Weights of a small mixture-of-experts language model, trained from scratch on English Wikipedia.
Size: 13 layers, vocabulary 8419.
Experts: 128 experts in each of 13 layers, 32 GeGLU neurons an expert, a softmax router.
Training: a variant of Adam for the experts, 290M tokens, 8844 steps.
Below are experts of layer 7 (counted from 0) of a mixture-of-experts language model. Rows are named router (the router's row for the expert), gate (a neuron's input weights, with its number), up (a neuron's input weights, with its number), down (a neuron's output weights, with its number) and show model dimensions 0-127. Each number is 128 + 32 x the weight over its row's rms, rounded and kept within 0 to 255. Numbers have three digits each.
After each expert's rows: "mostly gets" lists some tokens that are sent to it at least half of the time. This comes from a sample of Wikipedia text that the model never trained on.

# expert 124
router:090125166127155123101112161116166176129100139178163089134097121049183132147097129133137135193094162122070100098160130142088134146126126099094121129128216120110115128128153135109079085107105119100115152129097090196137098131128142121068122132198195088064193117130133136095080148129132080126165097133082071136121160098124112084102092144070113141102112066152074140097139129146079151090157
gate0:111156084135107161146073160059106138101137112139130132150146157195126094130068100126099084066117153141169179052107109142177066120176113078111156120064130198150152157173136162188139140148165090132153141123160146124150180156119145089126129143084076095113089149062128126135148136190109152172166125160101098117111127098124119109128137140087147149131086163152062132096170127142069153127124
up0:176123130193124026116129089145127095083152141141130118112086172138115128171075145166168152143119132071109040118127197120072136221123158108130120110094124127113066152110148127106083117114152170134127092100132094129121125114135148120114090116125146143065131122121104178150175130100125081157103153083194085133133104106157179114155176124160164083166105077141156179091099119115136160128145
down0:181083135169097076156170113071090128167126131142145149084126138120096076177121132123201127137109140121164105121148132123093121134179095215113119115113184091097101115095166142118073138106141121113102197118094096118131134083108151150135151074075140077130129156162168127152139128154073112128123107080140078218130172161173141169114124122146085113079079096124112131078183150161113098124083
mostly gets: " was", " to be", " is", " being", " It was", " It is"

# expert 30
router:134118172080106129116128155130098161137070166141162085180195126134115088137192138160072137118165201155135086109069149172090091086116089117084171138136078147109186152109121149151105138154134195191136090091154085134120094140138092129157144145140093165141114132149089127149177068140067171098144096117104142137144091084162072097104086147109156159159113141137180179111113123176132131129147
gate0:154083142145064113153176151109188142147120109183195081142180150133125082103147116112093188107118144169115086142165097156098152104120075110106128114151069129161152147060125142158134109154124154133168134081126116059140090101103098127151115102159139125132129109150095169145176078153147121069115134132116195167065112085141117099163100097113135112154067150132153169070165165180172155079128
up0:125158127082139177072064150165071119134090172071107173122126143112170155177125126165153088142124138141143111121066164146127104126170145177120170155096156128071134101200150131150077145096129120227101081162151123189099147144151151128153142151110087163135103180116144116144112144132073124166149103112152066114183089144145113135099146193123114132115176148133156138153081128088089120189119
down0:141145133139177071175145102138133136102136054123112132100154084155146132113133126131152112128111123120132148142169075156109166154113181126130103143142149139145123118101127191167181094134159090043146169139148176115172131093113157083126159131104141107157132113126110099096000098138143144086103143108105158119163128093122154099140125110129112110147106176157123123122136164166111110101173
mostly gets: " of the", " The", ", the", " the", " in the", " on the"

# expert 35
router:114157115187126173159085157126082150106123186145123107117158133135100101157111099138148148136126109127093070075100188173066138173124124113115121099081130147062090106157117124181183165137158186153159127087138154119167168120149140116147105088160103100064105186137131140170140160074129079120099086128156060117092124122131169091127177089165137081158112097088139161078108140104074143191119
gate0:089163162138118148158170155125117136084133145153149162123120112157106133167118068066159111208125107120130103174146156118080118163095058142098155122205158126107104182104134157169151136163164118119147086164089106128126107154116143090162159101084118072096142148082094079150171090095116098084070130043093088099134159128135154095121087159103143138093111157117112148138135208100146112147071
up0:113157150145093143139172151112143121068128150165120177115128128154099121182099090061157105185155122127114067184161161135062127164089061171115159108149125136089084135112134151186177155164168140120141103127135124093132112112134161105182131123093105068086139172085090119159175112087117104073067095061114100107100142104123166091138090120127164116124119148120121149108119209103133110156060
down0:116183074092089066115125128123106111065088094096133154121098127088142141154091169142138103171102114145116176183086096170159189123160115082100119183065070142148128107117146065109106085124100065081126089100108152158135147176122149088152138176159179135124161167201163183139133169113121156161104114115148141144114125149093116113097159147148089156143126176143128141125172141123102152122210
mostly gets: "|---|---|---|---|", "==See also==", "|---|---|---|---|---|", "| Party", "| Total", "andidate | Votes |"

# expert 27
router:192075087137098087172128091119174154143106118077092148128095111125105094127127187112150192167110099165122127150151156184072130154124108114073148145143077153138118154096094151133121153163158183133108165119100118156151136096098153100073127123107152081175100126106083174137102127145161161187110120101106096163169188196136147100146087201094102105156130123113163099094080186078148113125160
gate0:159156113156144171181123131121146189097131105120129115184071170142115138139135146137111092154146122136093105126108163110110098139092122142110126110140106107126145126098129147066103095013152103182203131167172138088141036106102070054148121162123193130123105091107133146109121084136112112200128157182144098147172110087096124098148117135096131095134173157170076127114088153104134161111158
up0:098133152122105115079130136208100045176125159136163145083212133108149123149120104129149140113137174093152101109151078138153132141168159123169130136095150129115142122147151079186156141199118148096095139123109127158080217190176177190119164094135101131120183137171116100115131158127153110062137097121122135109109148143138118169106145127170167144097094098137127135184207091131119098143093
down0:076113117158106073198119126160111164134141162127115142180137112067122118140115184187090149178044144145099102158136173119126143117120131111093142135089106160044200111149133158090120153101122125104125142130133115097160118157093148086155070131161158080136131053126158128091034127118114111146125148139145122121118144124144099109167078141131058090155165139160138074104083128064135141136083
mostly gets: " in ", "- ", " May ", " July ", " – ", " In "

# expert 68
router:147131150104129139167121152107139175151085163145158142163130148179089135120209165163114179137161160153068121088062139098079082106114104074073181136122090117147189151132095139167108123111163165206100109185108110136104100087129098131140128153125111164161080116173107168140175072141105163095162074129092128150119124067144106085105078198148144143142155133096159126127089138122103111158129
gate0:126142080105125091144153053098116136069163136145093160126117127169090077069121118095128124115112079139140129144146160136080153141152138115078129173145132111080132147147143118113145141140179122117151176174127138125192107112149152091069129108097108049147105150116116163176069087118178153145127072057162114091117149180182125135187108123103120076179084150071168109098157142112110142174186
up0:155135137155140066151161127075168202112112143141138148143086164186106092071152110121079126112124137146091084120136154163096089126109103074040152156163107105107132160141124141107082142091149120133103116173104153143140118097092161079099073154138140088148104113122121196118170077101127155153147081094165159110129162096205099118143104188112101120160135181072146084155095165148101166132175
down0:117135113141114094117156173101160132111158095094138135067135153123143143148104120099145085127098110124159109144104154136161145137125225165123141102169156166130096128089131167165141153172099122123090146096131138131087217155085123143110186113131105089113114172166136161151000140142131089165159127103150136161072102178111124150134116124191143119143126121113150119070130112115144076169165
mostly gets: ", the", " The", "The", " for the", " by the", " and the"

# expert 105
router:078130114184122123180069140093080185091133155149167126097133120137121146171148170145171159111135071158062082095082141182064128178117133108117121087108091110104104119187054116148181190154098180112141114150115159130127136109148116138159124096146092103062110143115144191136156155063136073122138150147133053117094119110152147134117145094175164092162134118097109153104119120114075146113122
gate0:097115118196113103093136171169060146097086138128166117100152112120134145096142156075147140106151139118165096106074128123097146183103159087107086167136117175191137189124137133206116171200099077106164101107165117126160067050107101168124134157137109097143130097087090171150126170169148111124138202185111108119094110142123116162177135108106131115145089086108100117116107162171118115170138
up0:147158103177080114171158144173095100152128102145100183070227098128092080128126099107135107126107106058145126115126126165153110160103134072146151140163119143136161158121201164123149162201162062116144155116107195113123154171093119143177160162147102082127112094133102110154129152130119097092164156150136163128167119138084152103189123078146086147102191090145126086172141143135091137144087
down0:126090205120155077107155170144110131136154148117164103143083095080155105083140127125112079087151112174146148113139184136128202078160108125076148081123113123108129134173145141186094077113115139106089136107171105110141136153155159110101143125102180122151085121152176097128142110131109121164090163108140114071153190134111059162137075118163112127063031141166120148208134150157130121099127
mostly gets: "|---|---|---|---|", "==See also==", "- Country:", "|---|---|---|---|---|", "| Party", " by:"

# expert 84
router:133167094098122105099065111137121071141160072134098118184065110076127105150168103177109073118119127121159168057130193104146163104121200109095096102155128150160175160141187073169098169137125121147131114181172110139052095121136174138103129095098064171116142132149128105147116171104159136125135168118166155155172110137077111125113164106147135138067125090127116152112114090089147094125081
gate0:112149094144109151147132166157141094166170081166195114094154156133126101130164212182109101088079108098150120128149115220115126154159080107098168127144132203174081133176074152151124107117105152117138125126141103107150135108137158162168115144121146155092194106080099152111102142166162178076140166119161160116165090122077137160083163113181106155094094116093170127081100168129131102130091
up0:111151110131066102137148138182154078198113119177177134129166207120123079134166206205137149098071117108127107111114111154106098165122136082104109124121138164163099130142119135145144115113112095085126122149166143117115130146145136161149121128075127148090147069084087148123100161124152196083143153146143157191128120132091122176077164118132149147116106100095163132100048196103158074079108
down0:124072143144098166154054129121112155098160098137151127053139100112146151168112173187123120149092163170135120085141146096162115062078125106122169157133155081128172073081162155117126090143205131047139119165056079129126123120095126137121143225123135116124096122120140132095127110139108111076116073156109154174162127095181174096108108154117124158159142128152177150095106125127151172145140
mostly gets: " Ang", "amb", " Mad", "amm", " Sant", "add"

# expert 39
router:103130176099103102110144086156104128139100118080175085094126130133157094156099110162139155124092168147127124153094116089186091148133078173153093120071167085151091146080143147176125098085098125114102158115119121191093127147084155079085112182160195119121067128128139077109147159124118132166136174098102095166104173176145180124148053095127106102133099122162135082143139138161201080144178
gate0:099167130152070108185189131145122131136170148098159137098097073124147126086154105152102131136098142124111129132133145108140147074162094156130103166104124133155075114101180148186159072138173074120116126056198094100116146129133156148112122107141141172109111084160122102104131161180121093075178186115134164116112118153128178081109094050105088180124189164163177096175172173143148133102133
up0:077157125141071102179186127133103114167153148107155136098101053123156135086138123160116136125091129136130141136112152118143123073161099145135090167117126134151084111109160140164148079131166085120118141038205084097116135151143163151136117118146134167147090078150139092128138184184107085097188157135154166104098117124144161096086099048088105182114178169176176119174167175143143129113145
down0:139124188116163135129125145104111116146175164147121101131153113120129109133078114135133090115163099077190112211080155082094065165144126116120100167144165156122194134157144108108126153108136189125102168199094186121144107131081096115123129144144176062147120168133199157064163109104101081125089099116108165128117097170185130118118197120153157100147102083135101157117128124158147206142121
mostly gets: " ===", "es.", "er.", "ation.", "ers.", "|---|---|---|---|"

# expert 92
router:108119070140093140128164162111047119087117171124189111167183169130101052185160124163134162100157157148106072079126149159097145121163170115138144141118089074063086117124133067140116125165141162092156176110134140114138083109133136164142152104122134094144162113147119102180144172181174152120158128127137052104146155114108135185134150146091121109175084161117100152088148130098114130187187
gate0:204142113126089145147121190095165088085093118152133078170148157168192117165130137171093118144182096164129152066126109153138071111095134198145075091091150126126121147096143130145086109115112087100115099097144135114126108100127151180157198122117162169122115093090147050159086128135139092046163098147127109160098106105145129124168133128081071149119095195179122134139120149092096131127108
up0:197145109126129153100115182114159072099092139123148080135130143127138099161104128143105108151161115136113160062109101168144014135130132162168092058071159116075120145133164131134113102092086063117116124077099153103129101091093169151163206102128142173104092126118167090112128143103138088084139111107130107167105113106134190108119149128104058148127114188196110155113132145109088153157136
down0:169167091128120166098181151093118155163160156118046114163133116057097155144170103094115094162135156120168138119136126152150100145121168117110106143145146121131080158157156141145131124128117131111056132123081139144082107126143192120178172185121140188151093131166115136136143151106101144143144056106182070120096094121174108190043124151159106127131102087146146141037186103116090107119112
mostly gets: " | Total", "| Pos", " | Pld", " Black", " | Rank", " | Title |"

# expert 26
router:163157142202169114066113159122125087155156162102138154096078144096126114072157113112055118109132093084132129105127138139123169146110201131174132114160149139156133129151144086143134179101085168152161097108179211117097092141148116157121093079094097133131113067150112121143138155126089158120140164123131152143172125183124102124097153219142124110074180093136094088182148099060117092127106
gate0:139153157129142108075139138147131100112180164117099120104111139141169154138141144131106130136086142102146184142104142094085150137130114098146099131066110120127137145170102067092155134147093095152181079138200146164136111172124126075126125135093106188118113106151186104144110117193172161131098109097089141118214164072151095043060081089170134136060138171125130165111094171096157145138088
up0:088078126086124152164082094070133169161093104141128135169134115113080091138096123145139136156167149114076095123131139145176086143141149145086175137167143121114124126105107185120125092079145137130069194139032105087112162074124135169123153143174144108129125170128112152085125112076094119139132136138129086145058125166132153189204161181064119114209095121132134095143153096154104137145143
down0:149146185154092134135140126153153093098156134167104174096087113137169141142171148152122121065088167090117171136090146139125091166109109179191087164037116160088161171108071154055122177148113169141139167127119146109122149167123125174091133146131110129164189082110096142135113143175123147096170054133153080136160115108161091160097092177071130131113127159161148121190107084130128117130110
mostly gets: "gh", "uz", "arl", "anth", "uv", "kh"

# expert 12
router:132063111121108114093158096147115112100194155075096149064098154144155092185086124152136128133114111137112075175108128103193116153140068180085167101103143130183116158083145087160096140101106159085093158121113118148133099130086163111148107177179176116155111166133182099075163152134115145169140147149154095155099167137162151145147080119153093075158093097108124094095111177106190092179146
gate0:183111183102106069147191103159151134160139173122058145141102152065127167099108100171170142209165159118124109117114106131138099156180151115089096188135149100075149133129130121090160176148149095118031057133078093120153116109124100126072137138132176124127139109112145141064131107128128110078128146153150185107182124106187113088104132140136140077123145112117137141145079166152143148104160
up0:103135090173148187143066157119121170092131106113213114133172118184155110180152146116119083110111102129150138113159116148084151093076107149158182120100119208171172112157120150186068119116094130124172175125179127119121116131162109142186082119131119140104128127113092103180123126103119134172102084109106025113117158146062164148151144135128133168140132093135090103117150093137100080160078
down0:098150114166135166147149096117157188164169134152111181127117129108148105078184176151147073127125120126084184160094114169117103121191154131128116131145114133182154161156092093114146082112160154134112084111147221117125048098143142081165158161134107163174133107144121103124141139122115174163140127168138154102222056108123085139080161145157159137166136131154175107155142137098116110051130
mostly gets: " ===", "ing.", " ==", "s.", "ers.", "|---|---|---|---|"

# expert 21
router:148111144175132188103094135138073111136141113091076060147111083073100139108146058113104121102123112118111144122107131107185155125186203112148177115154183107155166181115087074121122192160119102201094098101115127128080140148134145144167149084079054137133145092157142104149090148128098190115159145122121158096129129196085110139104168116097151137096132155172099104097146094133129145102089
gate0:118147190145063133136079088112134162066135112077091091134216146159148149158142135150174148137090113107113143173075077115130133123162131083138092089131115088125153152177127094139189169108147114145140133134073142101106145140131067110105201107095095161115155128092140108081101105113137109095170105127146138123110115103159088092127105117118198100127108209157122153111074084142167200153093
up0:146105096109202131125158150152159120202120161160171156113042102125102125129118136111092097130159140127173094082190181148117084131118118160119166169136105185094109090086119140123075054141105168148102121151151140170150130117138185154172066125184158104140093114176098154133144144112132113188095149133116105120157138187089174113131155139126088138138132061082120123145138184117077073112140
down0:166095118127086143127128104161150199132133168098101120180115030141098106161129149105107083108134168123156156065127111167156143166199169130083198176136056171139135126144063091113141149104124143189095126136144120168088141144150174148160116123104086155176153117136114168182109153139136146101136144152104083077141168139058123138084155152158159136062138103103138163145132158104128105101153
mostly gets: "ij", "amb", "eng", "ñ", "ç", "erb"